Weights of a small mixture-of-experts language model, trained from scratch on English Wikipedia.
Experts: 64 experts in each of 5 layers, 160 SwiGLU neurons an expert, 2 picks a token, a softmax router.
Below are experts of layer 4 (counted from 0) of a mixture-of-experts language model. Rows are named router (the router's row for the expert), gate (a neuron's input weights, with its number), up (a neuron's input weights, with its number) and show model dimensions 0-159. Each number is 128 + 24 x the weight over its row's rms, rounded and kept within 0 to 255.
Before each expert's rows: a language model's description of what the expert responds to. This comes from a sample of Wikipedia text that the model never trained on.

# expert 25
It responds to: Dollar and currency signs, LaTeX $$ delimiters, road terms like Route, Highway, SR, and relative pronouns who and which.
router [ 89 132 106 156 183 113 124 117 136 149 166 118 148 105 133 114 110  95 127 120  80 120 117 113 120 157 152  91 139 107 161 131  98  83 150 137 129 113 121 171 101 130 117 120 101 167 159 131 162 120 118  85  98 154  93 134 133 157 135 119 140 103 163 152 103 145 182 148 151 127 155 108 125 176 135 142 103  86 155 109 158 119 169 135 100 137 122 111 137 152 132 166 125 113 161  91 125 133 180 140 117 131 123 123 131 119 118 141 137 123 103 161 157 163  81 140 148 100 137 110 101 123  95 166  91 121 139 121 144 155 140 106 136 112  84 104 120  91  81 125 115 118 116 107  89 156 115 156 129 134 105 136 117 137 167 119 149 123 175 155]
gate0 [141 106 127  93 100 162 147  86 157 145  84 150 122 106 142 114  95 107 110 146 163 141 160  98 122 165 123 141 120 164 101 108 141 142 101 110 113 116 173 144 152 137 123 130 152 126 122 131 148 152  99 128 164 122 139  95 107 160 155 127 156 167 140 119 143 101 135 130 125 152  90 119 163 120 125 161 120 103 173 149  83 171 123 125 117 119 120 165  91 155 143 122 123  98  77 104 106 111 141 122 113 127 102 135 115  72 102 130 110 137 142 107 130  88 155 151 145 119 107 140 164 163 116 122 136 121 140 182 118  98 115 154  94 153 127 115  93 129 109 137 152 140 175 137 122  97 151 108 182  82 101 117 142 164 141 154 153 147 113 105]
up0 [144 141 108 160  91 125 136 113 107  87 116 131 151 111  99 138 107 125 103 127 148 157 117 104 154 119 105 109 124 142 143 128 133 144 140 127 181  83  97 153 118  80 130 116 116 137 155 139 148 162 123  89 139 117 141 122 117 126 164 115 134 109  96 113 164 155 132 162  96 121 135 111 139 114 134 112 145 148 132  91 159 136 125 104 132  78 132 120 111 141 115 105 150 114 122 106 131 151  95  77 137 167 102 106 119 190  98 159 147 112 196 129 109 118 154  96 117 138 169 111 133 120 137 113  91 104 121 102  99 138  95 170 118 142  71 124 113 102 149 130 167 179 133 133 176 127  98 120 106 106 161  98 120 143  80 108 121 114 109 117]
gate1 [179 149 137 127 162 127 157 123 108 114 150 113 114 136 163 118 131  90 121 138 147 101 164 140 142 121 110 163 112 121 133 120 159 132  86  98  80 176  99 148  90 148 171 159 171 120 131 133 131  91 180 144 150 107 146 101 128 139 146 180 161 141  86 136 116 118 109 182 164 152 116 113 119  88 175 103 135 130  85 107 138 115 117 107 152 127 106 140 167 141 123 119 134 140 133 142 121 153  85 166 105 129 139 116  85 116 162 133 123 157 116 120 137 146 130 127 113 113 119 170 166 104 140 105 150 144 110 117 120 143 124 140 146 149 139 146 141 111 177 129 152 123 173 135 140  99 142 152 145 124 172 101 110 127 147 182 155 136 123 152]
up1 [101 159 115 138 126  94 189 112 102  92 148  76 125 108 133  96 105  99 134 138 126 152 127 133 166 115 105 165 149 122 131 152  89 115 141  80 140 125 131 129  90 158  77 146 152 124 179 165 134 133 158 135 111 136 102 162 140 124 129  96 120  76  90 165 170 133 140 126 116 141 123 132  67 116 159 113 103  90 118 134 130 146 132 103 174 164 101 134 144 136 142 158 164 166 174 141 158 164 115 145  86 120 148 126 125 113 151 131 116 131 111 135 154 131 125 149 137  95 115 111 130  65 153 107  98 127 118 107 125 153 129 136 138 131 138 146 174 131 122 127 116 111 121 100 120 110 143 144 118 145 108 105 147  91 137 165 137 126 159 140]
gate2 [142 153 107 150 103 128 110 169 130 106 154 106 151 173 115 124 125 118 136 157  99  87 136 118 167 127 139 114 156 143 126 123 135 116 130 162 147 160 124 140  69 135  64  50 148  91 113 132 101 145 109 142 100 145 133  92 110  98 177 123 124 119 156  93 122 110 114 153 151  96 130 137 116 162 130 115 112 155 166  99 147 144 164 117 136 135 154 162 140 109 152 139 121 105 111 129 136 113 143 145 113 103 121 100 147 128 118 149  82 105 127 125 180 161 113 172 140 128 120 133 145 112  96 122 141 138 129 117 133 105 124 146 115 112 142 125 130 129 158 143 150 158 137 126 173 124  94 144  92 144 141 119 127 145 176 146 149  96  47 125]
up2 [118 130 123 102 105 118 125 151 135 176 136 144 153 158 125 112 137 137 118 131 119 114 123 111 170 102 179  91 161 203 112 137  88 112 159  93 133 136 142 169 156 145 114 109 141 106  90 135 129 120 126 121  94 133 155 123 165 100 126 122 137 144 138 110 117 107 128  98 130 122 112 129 149 127 117 135 105 137 156 131  93  97 133 131 139 113 104 179  62 118 184 136 137 135  92  99 107  97 133 130  99  68 123 124 120 134 122 140 106 131 157 126 156 129  69 142 120 151 122 120 157 141 136 115 107 124 120 108 144 139  80 119 148 183  79 110  72 124 113 122 164 155 134  96 170 162 117 102 143 125 120 125 124 132 148  82 143 124 130 138]
gate3 [152 136 206 156 118 124 108 177 116 142 135 161 134 122 123 140 122 137 119 129 139 133 141 113 110 123 126 134 202  73 148  93  88 116 113  88 125 120 166  78  85 137 141 107 127 103 125 103 106 118  95 132 138 105 166 108 112 151 147 143 147 144 118 124  89 119 114 139  77 171 138 123 163 109 124 124 136 151 153 117 148 115 127 129 131 105  66  98 115 148 131 117  77 120 113 162 142 121 149 116  92 114 127  92 125 113 127 146 166 119 108 101 104 141 142 150 160 111 157 110 144 111 141 118 141  96 132 101 106 109  68 129 101  96 149 122 135  86 116 143 122 136 127 130 125 126 170 125 163 171 126 142 108 118 122 102 145 101  99 108]
up3 [149 162  97 114 136 116 129 101  93 156 160 117 113 148  94 165 134 138 131 123 159 135  82 146 120 137 166 161 124 122 120 130 107  96 144 155 177 117  98 145 134 141 120 158 115 113 116 111 142 184 108 120 117 159  89 138 135 146 110 169 123 152  77 120  97 136 130 119 125 126 133  89  87 131 106  88 133  90  73 153 113 152 105 173 137 136 123 133 134  99 124 122 150 140 141 137 142 106 150  83 156 146 113 185 102 136 129  92 143 130 143 161 148 195 149 120 102 132 125 150  84 126  99  96 153 140 141 150 169 108 107 159 145  98 119 136 151 141 180 137 117 122 114 133 124 136 114 118 108 134 168 112 129 116 161 115 123 109 152 171]
gate4 [115 133 126 117 146  96 125 121 117 122 116  98 139 128 110 152 122 145 117 125 172  97 135 130 150 127  98 125 108 140 147 110 160  91 130 140 179 130 114 133 100 119 158 115 138 137 132 155 127 120 163 144 135 150 165 109 139 130 126 140 148 185 132 141 139 120 125 136 162 106 125 132 157 131 162 100 125 180 110 158 128 148 105  81 142 165 183 121 121 156 154 122 195 116  93  91 180 104 131 103 138 149 100 160 101 152 107 134 130 168 101 151 108 122 142 101  93 121 146  95 187 115 149 104 155 126  90 165 138 106 101 132 123  92 143  84 109 144 117 177 122  90 156 157 159 152 112 107 121 119 162 135 149  96 157 117 139 113 113 129]
up4 [144 101 144 140  98 129 108 148 162 121 101 129 122  96 133 165 119  91 100  89 143 117 109 117 106 131  94 140 132 102 104 121 126 154 127 156 160 179 131 127 122 100 124 140  98 155 167 149 137 131 151 117 143  96 123  69 111  88 139 134 140 137  79 111  97 133 128 142 158 150 120 154 134 121 157 143 116 129 109 153 116  94 147 100 159 149 120 130 129 133 108 163 125  51 129 149 171 137 119 112  99 162 101 100 134 143 140 132 131 118 110 125 127 145 129 134 163 143 167  90 172  98 115 104 126 119  99 174 122 106 118 162 132 161 144  86 153  95 155 128  80 130 142 165 137 132 163 167 135 109 162  89 116  87 148 115 106 105 155 140]
gate5 [117 111 160 125 116 117 101 183 109 122 137  90 126 105 130 160 149 102 149 131 125 106 159 118 175  98 137 144 182 125 136 106 151 191 147 122 162 172 162 136 135 138 149  85 165 125 116 132 151 109  96 165  92 156 127 111 122 147 127 147 141 120 117  43 119 110 111 158 140 162 116 126 112 110 120 108 117 151 183  88 146 130 153 123 121 120 121 141 102 161 163 126  73 120  95 145 164 126  97 130 122 143 162 110 132 135 168 146 110  97 136 119 167 144 113 135 129 129 141 138 137 141 147 122 140 139 159 142 142  92 130 137 112 116 134 125 124 141 166 117 127 154 131 135 137 127 146 141  96 138 144 189  83 135 173 135 132 142 119  87]
up5 [100 120 130 130  70 153 111 137 119 135 166 103 130  79 157 116  87 133 133 134 128 116 145 102 134 122 101 143 171 116 126  88 105 142 103 148 137 137 147 135 107 154 139 128 119 154 138  99 106 135 165 137 112  92 132  88  89 146 138 108 115 137 131 112 118 157 111 133 157 149 113 117 123 150 149 129 112 108 155 111  95 127 107 106 134 139 130 105 124 130 162 154 171 124 136  72 181 166 122 159 159 101 128 157 145 140 115 151  85 119 147 148 128 166  97 138 122 140  58 184 156  91 178 176 124 110 150 134  88 161  97 133 103 138 140 103 130 152 106 116 169 130 142 118 115 138 103 140 131 179 111 131 110 143 129 133 106 154  99 109]
gate6 [161 126 140  81 129 140 129 118 105 159 143  81 154 159 103 127 121 122 103 105 113 108  92 121 131 140 153 106 130 103 153 139 130 116  98 139 169  97 132 120  95 101 158 119 112 135 157 115 150 125 147 116 151 115 144 158 104 122 128 177 143 132 140 122  92  96 151 202 119 127 108 134 143 112 140  94 125 179 135 161 112 175  98 146 122 125 184 149 119 161 135 100 122 116 141 140 130  75 120 126 144  98 146  81 115 128 134 154 104 150 143 129 138  98 112 124 125 112 125 120 166  74 137 104 133 126  87 160 102  69 156 122  94 150 118 131 136 105 161 184 159  84 124 153 118 130 121 115 130 134 165 136 140 137 155  95 126 135 122 150]
up6 [140  94  91 174  97 131 103 142 128 127 115 112 106 137 112 163 136 118 149 120 170 174 122 126 111 120 139 148 147 170 146 120 133 138  79 113 123 134 134 142 125 141 128 115 141 135 132 122 140  71 118 115 131  99 126 159 144 166 151 119 135 185 161  99 140 129 161 100 107 125 141  84 143 110 111 129 104 145 162 174 114 168 138 159 140 151 124 107 132 150 102 154  96 130  85 138 142 132 149  82 133 138 107 134 143 143 139 140 151 136 109 140  91 141 114 142 123  87 126 183 141 185 114 160 135 120 136 129 180 143 140 118 109 123 121 132 163 161 123  94 194 160 107 112 156 127 104 128 173 183 143 142 140 160 109 117 154 156 130 125]
gate7 [149 130 166 104 125 105 107 128 119 117 116 120 118 130 122 125 127 188 143 107 132 114 130 154 141 112  99 160 121 150 145 114 151 124 124 162 131 131 176 134 113 114 161 117 138 114 138 142 126  88 162 122 129 130 155 159 151 106 145 147 137 103 100  64 122  99 130 120 107 156 115 123 157 106 130  56 167 128  93  99 146 141 128 130 147 128 150 106 110  87 160 154 129 182 116 138 153  77  85 148 186  87 130 128 165 155  85 112 100 146 168 113 163  99  96 121 137 118 149 125 113 116 151 117 146 128 145 137 154 156 127 111 144 121 148 155 106 152 144 157 115 116 116 145 119 121 126 142 125  89 113  97 144 132 141 132  93 209 129 136]
up7 [156 123 121 158  89 138 134 158 136 159 150 128 146 115 122 120 130 124 112 124  93 127 129 121 141  99 130 100 137 131 145 107 143 119 101 156 103 119 105  96 158 110 161 136 107 128 114 129 149 103 179 130  99 105 140  93 154 151 139 161  95 149 142 118 145 109 126 138 124 116  94 125 122 135 103 127 151 121 130 136  95 181 145  99 156  91  85 115 134 141 147 154 140 178 147 121  88 119  98 159 110 101 114 125 133  86  93 118 149 174 128 155 130 156 122 120  77 105 119 144 140  91 141  97 173 124  90 110 135  94 111 154 137 165 145 153 128 160 145 134 183 132  96 143 132 123 161 151 151 187 106 118 179 127 145 131 127 180 172  98]
gate8 [101 171 142 107 124 156 114 141 135  59 120 113  85 112 109 123 141 155 151 112 141  95 137 133 184 115 128 152 138 130 102  89 119 135 117 131 105 138  81 106 101 153 163 155 113 118  97 147 149  92 115 143 146 116 146 155 136 139 123 106 152  86 140 105 108 127 129 173 129  97 114 134  97 101 122 108 131 132 102 118 168 110  98  96 136 144 115 179 118 157 153 111 132 116 135 152 124 156 144 122 150 136 124 149 132 124 153 131 104 131 170  90 125 118 115 157 124  84 125 127 158 133 171  62 102  98 129 122 116 130 160 113 119 142 145 131 140 140 111 125 140 109 150 109 152  71 153 126 121  89 169 127  78 150 126 131 108  66  88 129]
up8 [107 131 117 110  98 103 102 116 150 106 135 152 128 130 100 131 101  99 132 137 128 142 111 146 118 109  97 119 140 125 127 108 114 104 134 138  80 145 177  94 136 127  89 150 121 172 104  85 127 170 139 101 126 112 126 127 130 126  87  90 123 136 101 160 152  87 127 126 128 138 132 142 119 161 113  97 133 155 176  95 138 106 153 102 112 128 110  92  92 127 101 169 178 139 125 150 132 159  96 150 153 131 154 129 140 156 107  96 164 154 124 134 160 130 120 130 148 175 117 109 135 122 118 122 124 106 113 107 181  61 138 150 121 164 124 147  73 169  94 153 142 175 119 153 123 143 126 106 124 136 116  93 110 132 154 117  96 166  87 118]
gate9 [131 121 175 106 165  77  83 136 111  99 122 150  54 158 103 106 108 157  93 141 151  98 121 119 143 134 158  89 132  88 166 128 199 151 119 151 131 133 125 128 100  82  98  92 164  72 125 142 145 134 137 132 110 115  95 122 139 122 123  92 103 121 143 113 140  96 136 155 129  90 115  94 139 111 134 137 104 148 185 136  99 116 147 164 126  97 138 119 117 155 134 133 142 106  79 114 155 106  95 106 138  89 136 147  71 168 123 102 137 124 138 146 152 153 126 106 151 151 117 147 156 136 103 118 135 131 118 140 127 107 119 126 133 170 120 122 119 149 128 103 133 126 125 149 152 135 149 138 160 123 146  93 127 141 129 159 122 142 123  99]
up9 [136 136 119  93 119 131 141  61 118  99 119 147 157 114 159 130 158 131 143 142 158  77 115  87 106 109 131 135 116  92 104 175 118 125 152 113 124 115 151 115  88 110 128 104 188 138 134 107 118 177 145 132 142 115 142 111 163 125 105 105 126 117 132 127 182  87 131 115 138 128 130 145 123 154 168 141 134 161 137 102 115 107 118 143 105 104 174 114 154 122 100 137 165 161 191  73 110 116 115 125 135 140 143  96 132 136 116 129 131 135  96  93 144 128 136 109 121 143  98  90 151 137 152 139 128 126 108 166 105 109 168  80 140 104 169 158 123 145 148 150 147 106 114 122 161 107 102 116 118 144  96 125 154  82  95 111 123 140  88 114]
gate10 [105 113 143 144 140  88 102 122 136 135  90 148  62 116 146  91 113  93  91 102 134  85 115 106 134  93 124 146  93 136 114 115  96 143 155 107 116 164 145 158 119 121 158  78 131 116 138 143 136 158 105 131  90 133 134 138 144 116 127 120 168 135 155  98 145 143 123 116 132 142  80 101 111  92 158 124 125 122 111 102 149 126 129 147 151 130 182 138 104 114 158 114  66 134 154 140 130 147 157 122 105 155 139 117 151 108 118 120 142 123 132  90 188 159  78 125 143 172 118 164 149 169 115 130 123 174  93 103 122 124 101 137 100 130 122 144 123  93 180 165 110 124 141  96 110 119 104 133 128 143 143 151 141 133 147 100 147  82 120 124]
up10 [158 164 103 168 160 108 109 135 116  69 118 125 137 166 111 105 151 131 130 148 152 170 118 156 128 154 146  92 165 123 124 150 118 129 177 114 166 129  60 139 161 144  89 151 124 123 124 125 133 101 141 111 151 130 139 131 129 135 145 138 118  98 116 106 140 136 108  97 143 126  96 106 137 155 136 128 155 115 117 148 131 139 156 127 158  97 114 165  64 147 140 137 123 145 153 142 118 125 139 119 125 148 115 178 115 102 157 105  93 172 163 168 193 143  96 112 178 149 137  85 119 148 103 122 139  96 152 152 129 104 114 123 121 168 164 161 149 127 100 116 113 116 135 155 146 139 132 139 105 136 103 116 129 147 143 172 146 162 157 130]
gate11 [143 120 117 146 142 148 141 121 119  89 116  73 112 111 186 126 107 148 104 143 136 113 145 118 155 130 128 159 129 170 137 133 142 149 132 114 132 155 112 140 108 111  89 150 123 136 133 135 127 125 167 173 140  83  79 125 135 150  78 149 183 163 154 144 121 131 130 160 144 111 105 133 148 144 141 103 118 157 152 100 158 110 112 114 132 136 175 162 103 141 130  93 149  91  88 131 112 135 130 144 118 143 118 142 118 113 159 173 149 159  95  84 159 161 147 153 109 102 125 105 142 111 105 122 108 142 116 111 128 156 142 135 186 113 153 114 118 129 172 110 163 122 163 108 153 166 143 101 115 171 129 136 127 173  97 154 147 150  95 159]
up11 [135  71 122  81 139 135 107 109 126 151 146 128 146 147 144 119 107 125 137 109 157 109 136 100 105 126 158 133  78 144 160 123 153 161 120 177 127 157 131 120 106  83 103 105 110 112 137 136 118 125 136  73 134 116 115 108 130 162 145  91 133  73 131 135 142 155 133 162 135 171 111 132 117  91 132 142 103 128 152 150 106  95 129 130 150 161 110 153 147 132 153 134 177 146 149 116 107 100 147 150 158 125 144 131 117 124 137 149 122 148 114 111 134  93 163 156 121 178 180 138 143 136  62 120 115  99 110  91 127 167 118 163 130 123 108 111 156 126 122 147 116 110 166 135 101 122  98  82 141  98 134 120 165 109  86 138 154 110 141 175]
gate12 [ 99 126 113 139 124 112 138 106 147 100 142 126 157 174 143 125  94 113 118 127 151 158 126 141 101 124 184 103 114 158 152 108 140 174  82 151 130 143 153 159 125 136 143 113 107 171 132 138 143 110  88 118 117  90 148 149 130  96 194 135 123 110 134 152 126 152 109 153 126 136 128 133 133 126 125 134 158  88 131 114 133 147 123  81 191 109 142 113  92 180 151 122 175 131 129 156 131 142 118  88 107 146 132 134 153 131 108 145  85 111 129 150 121 123 132 136 117 112 154  83 195  66 107 153  98 137  86 130 146 104 116 126  91 166 132 172 127 135 125 128 138 122 109 130 115 133 124  80 141 138 166 147 176 114 121 115 131 125 133 115]
up12 [142 112 114 155 131 155 136 147 137  96 159 115 114 101 133 119 154  58 108 146 135  98 119 161 120 129 119 113 125 115 136 188 115 102 143 145 128 127 107 124 107  79 114 147 145  96 112 104 134  80 128 109 143 127 134 159 108  74 129 159 155  83 130 126 102 156 154 136 114 101 134  67 113 137 134 137 166 103 165  95 118 153 148 142 144 145 105  96 177 118 132  84 119 157 133 122  97 116 110 161 134 149 137 169 139 101 164 119 112  69 155 104 118 165 142 106 117 151 110 112 114  85 129  98 122 143 112  94 110 130 167 120 101 116 119 126 165 103 154 117 110  82 113 174 111 132 108 117 129 102 131 115 120 136 115 136 124 100 138 159]
gate13 [ 89 129 111  89 156  91 105 105 123 145 119 128 112 137 114 137 144 113 144 133 127 145 106 129 113 111 142 187 131 145 156 120 186 149 137 114 150 118 159 130 107 113 122 117 176 153 149 150 103 149 108 121 164 137 127 149 179 161 125 127 104 144 122 153 127 126 135 167 131 155  97 135 110 140  79 127 131 162 144  75 109 144 108 167 117 135 156 100 124 114 166 165  69 124 159 157 130 117 119  93 116 114 129  99 116 109 130 159 150 176 112 115 149 141 132  75 124 100 100 133 143 170 126 124 115 119 156 112  77 107 131 145 137 108 111 134 111 150 101 103 169 186 160 130 104 111 132 107 133 110 139 173 114 105 147  89 129 114  97 144]
up13 [126 163 137 121 112 125 107 127 133 174 166 140 143 119 125 137 108 140 125 162 117 146 159 149 122 187 117 105 178  98 189 141 149 138 121 145  85 137 121 106  80 147 129 141 191 137 117 127 142  97 120 142 141  98 118 183 136 128 170 135 123 112 125 133  92 152 118 152 152 119 131 126 126 166 149 143 152 108 155 139 116 135 138  76 142 120 170 129 148 108 141 138 115 148 128 182 143  91 135 108 127 138 133 119 150  92 107  87 132 155 145 167 134 117 143 114 139  87 104 122 176 119  97 117 121 121 125 128 126 125 131 151 147 129  77 136 126  89  93 158 103 112 137 152 120 125 166 124  82 121 155 140 168 122 170  85 118 113 125 172]
gate14 [190 126 106 129 146 164 121 158 148 106 139 134  87  98 159  94 143 121 112 121 116  86  98 112 115  82 106 154  89 147 128 109 106 137 115 138 132 129 118 106  99 122 165  89  94  83 128 113 142 102 159 141 178 124 116 103 154 118 133 144 147 108 138  99 129 108  90  82 142  93 134 149 160  83 112 147 157 139 113  81  72 151 150 149 126 113  78 142 101 149 130 127 114 118  95 139 173 126 184 116 103 132 126  88 158 140 119 135 126 138 124 127  95 156 134 156 135 124 120 146 147 121 145 124 170 131 101 141 107 135 159 152 134 137 154 165 121 151 157 111 150 118 115 127  96 141 132 159 143 102 106 155 115 154 110  92 151 147 129 152]
up14 [106 130 152  87 142 114 109 102 111 121 119 146 113 177  91 120 120 114 138 151 113 134 166 132 132 159 118 150 145 135 136 132 158 109 138  94 131  95  93 134 130 143  86 103 143 113 157 147  81 158 164 151 155 121 152 130 167 152 149 128 119 148 114 119 128  76 125 156 116 115 125 127 143 158 139 127 110 153 110 130 187 156 162 130 141  86  87 125 108  90 159 179 159 138 124 115 172 134  87 157 176 145 147 135  99 156 115 146 119 148 123 102  79 137 117 153 148 148 168 116  99 137 141 159 121 125 159 127  98 142 153  91 147  94 141  88  90 141  84 148 130 139 130 123 125 133 129 107 148 122 105 106 101 112 163 116 115 183 143 134]
gate15 [128 140 140 135 157 133 148  97 134  89 134 126 125 118 143 139 150 108 141 170 137 173 136 137 147 137 103 135 123 176 122 109 141 159 128  98 125 160 103  80 125  97 123 124 143 102 157 103 153 147 111 112 124 156 154 175 119 124 134 123 103  83 146 142 144 111 145 157 110  95 165 136 155 141 133 103 159 118 100 112 110 196 101 102 203 132 121 124 130 119  94 135 141 159 109 157 133 132  95 115 115 134 127 119 115 103 161 170 108 140 170 121 131 117 110 119 118 119  97 136 119 104 170  90 118 119 121  98 143 121  95 140 150 129 126 170 129 156 181 105 130 145 172 166 139 109 154 133 106 142 122 149  80 104  82 182 107 125 108 136]
up15 [139 158  93 114 133 135 114 136  96 131 184 139 122 134 119 115 134 113 101 149 142 166 101 142 145 113 148 114 106 102 172 101 152 112 103  91 123 142 149  95 132 121  84  90 139 176 122 104 177 111 136 165 143 118 148 164 127 105 140 122 170 134 154 167 113 125 120 101 113 145 107  57  75 151 134  88 149 121 165 127 110  95 143 158 105 136 174 151 109 134 129 134 122 166 140 130 165 131 117 103 142 118 155 128 101 119 123 144 107 164  90 164 116 118 132 135 145 110 117 144 136 133 109 118 100 104 108 125 142 151 100 120 107 112  97 127 112 132  91 137 125  99 124 109  75 138 134  71  77 119 158 128 129 117 108 109 146 173 151 149]
gate16 [109 128 164 148  92 130 124 141  89  96 141 155 108 149 131 125 127 159 122 102 101 147 131 164 156 132 138 103 179 135 118 100 130 138  67 119 159 141 130 201 162 121 108  97 120 162  93 152 127 108 131 120 132 150 137 150 126 145 135 150 136 167 106 122 131 112 122 104 160 132 166 134 112 111 104 116 121 143  99 132 116 156  95 110 106  95 149 106  98 193 126 143 152 168 115  98 114 134 142  79 101 156 133  89 103 153  86 133 100 180 125 155 108 118 115 115 124 126 153 146 129 122 116 154 122 140 134 127 175  98 138 117 128 126 145 151 144 170 132 117 135 173 124  95 135  97 102 155 115  88 107 162 145 130 130 152 112 103  95 170]
up16 [131 151 117 130 150  93 150 106 109 116 111  90  87 152 113  66 122 145 138 142 135 132 137 131 120 101 120 113 163 102 116  90 166 123 135 168 110 157 110 134 106 100 130 138 124 132 117 157 100 139 169 134 154  94 130 118 108 125 113 124 143 149 114 166 133 110 142 109  85 111 173 186  95  76 106 111 118 135 100 148 149 151 130 125 120 148 113  96 107 154 118 109 158 141  94  95  84 155 102 138 161 113 112 134 143 165 116 162 148 147 122  76 142 110  80 126  80 155 148 137  95 137 105  92 161 138 119 130 125 128 138 168 173 155 133 137  96 145 147 133 139 159 141 111 153 114 137 106  85 147 132 135 139 175 146 148 137 150 161 123]
gate17 [ 90 157 129 136 121 139 152 101 103 106 129 132  91 167 154  78 131 150  78 151 173 109 135 116 166 192 147 104 123 135 140  84 138 153 113  90 150 183 140 141 150 138 140 137 133 128 114 129 141 126 100  97 125  64 132 117 115 116 145 138 124 138 140 151 129 114 133 165 176 140 123 139 128  99 125  71 115  93 168 122 139 152 143 125 143 159 100  93 133 164 141  85 135 137  92 135 142 108 133 152  94 140  90 163 145 122 114 133 125  91 110 160 150 122 144 166 129  92 116 128 158 136  88 153 109 130 133 135 121 128 109 134 141 124 151 109 138 106 150 151 126 160 152 129 185 112 140  79 108 138 103 141 131 108 101 161 149 134 136 103]
up17 [165 114  98 139 144 170 103  96 145 123 105 145 185 125 138 152  99 136  89 158 135 185 126 123 144 119 129 102 104 129 145 117 153 146 145 133 152 139 110 159 102 113 104 139 152 145 128 138 134 145  87 119 104 151 158 112 124 105 128  99 145 125 135 147 164  93 164 130 108 107 131 108  97 126 122 132 130 149 145 112 139 179 172 145  96  86 143 133 150 169 146 155 176 148 101 141 111 140 136  98 140 124 132 110  88 130 142  91 122 132 108 174 148 109 139 147 142 137 129 120 103 158 114 169 173  78 135 130 139 158 116 132 187 139 167 150 108 180 132 125 130 149 135  94 115 159 158 154 113  90 101 129 129 151 132 153 162 127 111 169]
gate18 [115 197 122 173 123 149 142 103 125 143 112 131 140 100 179 138 118 126 144 144 104 130 116 138 137 114 104 128 117  73  83 151 146 158 121 149  86 149 118 134 146 115 125 106 103 113 120 105 102 142 144 121 106 106 131 154 128 127 160  81 172 104 112  88 142 137 129  93 113 128 136 102 180 132 135 119 108 154 157 107 127 126 127  57 133 163 126 153 125  94 116 169  71  88 161 124 135 123 116  80  82 139 103  82 146 145 131 134 131 153 134  98 172  89 148 160 122 135 141 108 107 105 101 115 126 123 129 126 132 139 157 132 162 164 159 132 102 100 119 133 148  92 132 127 102 128 120 148 116 132 141  91 152 158 155 160 122 127 128 145]
up18 [ 78 118 119 122 143 124 109 161 107  97 139 160  98 125  76 134  96 153 126  99 139  94 123 106 100 120 125 137 149 141 149 148 101 124 139 137 131 147 118 119 127 109 121 128 142 147 128 126 145 164  95 140 150  96 110 105 146 131 157 138 170 125 100 128 126 110  98 122  97 105 113 177  53 145 136 128 133  85 125 154 110  94 127 143 149 102  89 129 116 148 161 108 125 122 133 154 135 150 137 151 110  89 126 133 149 131 152  93 124 123 136 180 124 142 133  88 145 122 147 119 106 106 130 142  78 117 153 150 142  70 135 128 146  95 178 110 135 118 114 138 122 117 112 127 155  77 198 161 145  94 140 143 109 120 151  88 161  92 106 168]
gate19 [110 144 186 145  89  97 136 137 129 132 111 130 126  83 139 117 109 124  93  79 123 103 153 129 108 151 139 129 139 111 159  87 139 161 105 123 111 169 173 126 130 124 121  84 107 141 109 135 113 140 141 119 133  97 130 128 144 143  98 135 141 123 159  55 111 137 119 162 130 143  77 117 112 127 117 128 127 123 146  93 144 115 175 115 124 116 120 119 134 119  98 139  77 147 128 152 166 125 138 160 100 134 134  91 108 123 150 149 112  99 116 113 140 130 150 154 162 144 172 148 157 119 105 131 144 122 136 124 179  80 136 150 103 131 123 104  84 106 145 128 154 141  95 105 110 124 120 120 123 216 157 117 112 129 161 102  79 101 123 136]
up19 [115 137  97 121 156 113 158 120 168 134 170 125 102 127  82 127 149  96 129 137 159 122 149 158 144 110 123 132 118 115 129 137  91 112  92 137 130 111  88 120 173 163 145 123 159 123 131 148 110  70  95 145 165 105  98 165 128 118  98 133 132 132 116  95 132 171 121  85 169 144 142 101 112 137 114 106 177 102 119 198 112 141 129 101 143  97 132  79 136 149 115 112 124 137 143 116  76 127 113 140 110 124 155 131  98 160 116 103 129 132 107 148 127 156 121 127  94  95 155 141 113 154 118  99 136 150 102  65 156 123 137 117 161 132 148 166 145 130 152 102 108 137 136 145 145 132 117 148 130 184 115 127 127 105  92 146 119 163  88 143]
gate20 [155 104 115 149 104  97 101 139 124 115 128 114  77 105 122 136 140  99 115 159  93 145 161 129 128  86 128 130 182 104 147  64 126 157 124  68 105 110 131 139 117 126 143  65 142 131 120 116 136 116 136 145 114 107 135 134 148 147 102 170 135 119 148 113 125  64 146 152 144  83 112 153 154 138 138 122 150 125 181 124 123 121 144 136 122 130 163 108 124 126 128 120  69 155  80 132 138 115 122 129 121 138 126 142 121 143 173 152 116 132 109 140 172 161 108 109  93 120 124  90 155  98 121 154 156 148 152 138 135  96 111 150 156 148 127 129  79 113 159 145 128 158 142 130 117  94 110 134 152 197 105 123 121 166 134 145 150 111 122 117]
up20 [129 105 127 102 150 122 123 135 118 146 166 138 128 146 114 103 117 110 142 175 103 134 149 100 105 119 100 125 120 113 123 170 133 109 151 100 106 105 153 134 124 113 113 112 173 143  91 125  91  96 153 104 131 117 141 111 197 154 155 166 118 125 150 116 115  88 126 146 138  86  75 101 126 150 110  92 137 126 149 155 122 106  87 139  97 166 159 107 141 120 152 168 140 163 132 141  99 110 144  90 126 123 116 137 138 144 142 129 133 144  94 128 103 139 152  92 139  76 109 142 129 127 148 149 132 167 116  94 101  71 151 115 149 142 148 135 143 118 137 101 122 108 110  99  97 116 109 114 142 138 117  62 115 141 138 165 109  76  99 177]
gate21 [130 108 128 108 118 149 172 139 152 164 102 127 152 156 144 102 109 135 133 162 159  80 124 144 156 161 129 140 125 119 143  90 158 133 135 121 117 134 178 141 157  84 146 139 142 137  76 119 139  97 153 109 121 119 152 109 113 128 128 112 126 104 118 145 143 116 115 138 152 135 143 114 133 139 102 115 155 120 143  95 124 125 146  73 159 178 147 129 119 114 123 111 125 119 118 146 149 110 110 140  96 148 122 120 174 143 101 143 156 171 129 106 165  75 164 117  77 107 149 116 150 127 130 132 102 144  89  93 183 114 121 184 136 122 127 164 137 151 123 129 127 149 162  80 115  78 116 109 123 174 117 106  99 170 160 142  96 145 146 100]
up21 [103 131 171 134  96 127 147 144  95 142 125  89 110 168 117 151 147 154 164 154 108 101 131 169 140 122 183 119 133 127 163 159 115 140 157 115  65 135 149 136 108 104  87 102 144 103 126 138  99 134 138 161 137 151 107 130 138 119 140 131 130 133 126 157 115 158 133 158 151 152 160 129 143 155 111 132 113 108 169 149 134 146 163 102 115 157 120 115 126 129 116 139 118 119 128 115 134 115 143 136 106 200 102  93 131 120 162 142  75  90 107 127 199 143 143 105 113 132 145  84 123 137 146 144 126 124  93 116 158 109 117 111 166 139 134 165 147  96 168 118  90 116 169 136 150 111 137 138 159 148 127  97 110 169 129 179 127 120 148 103]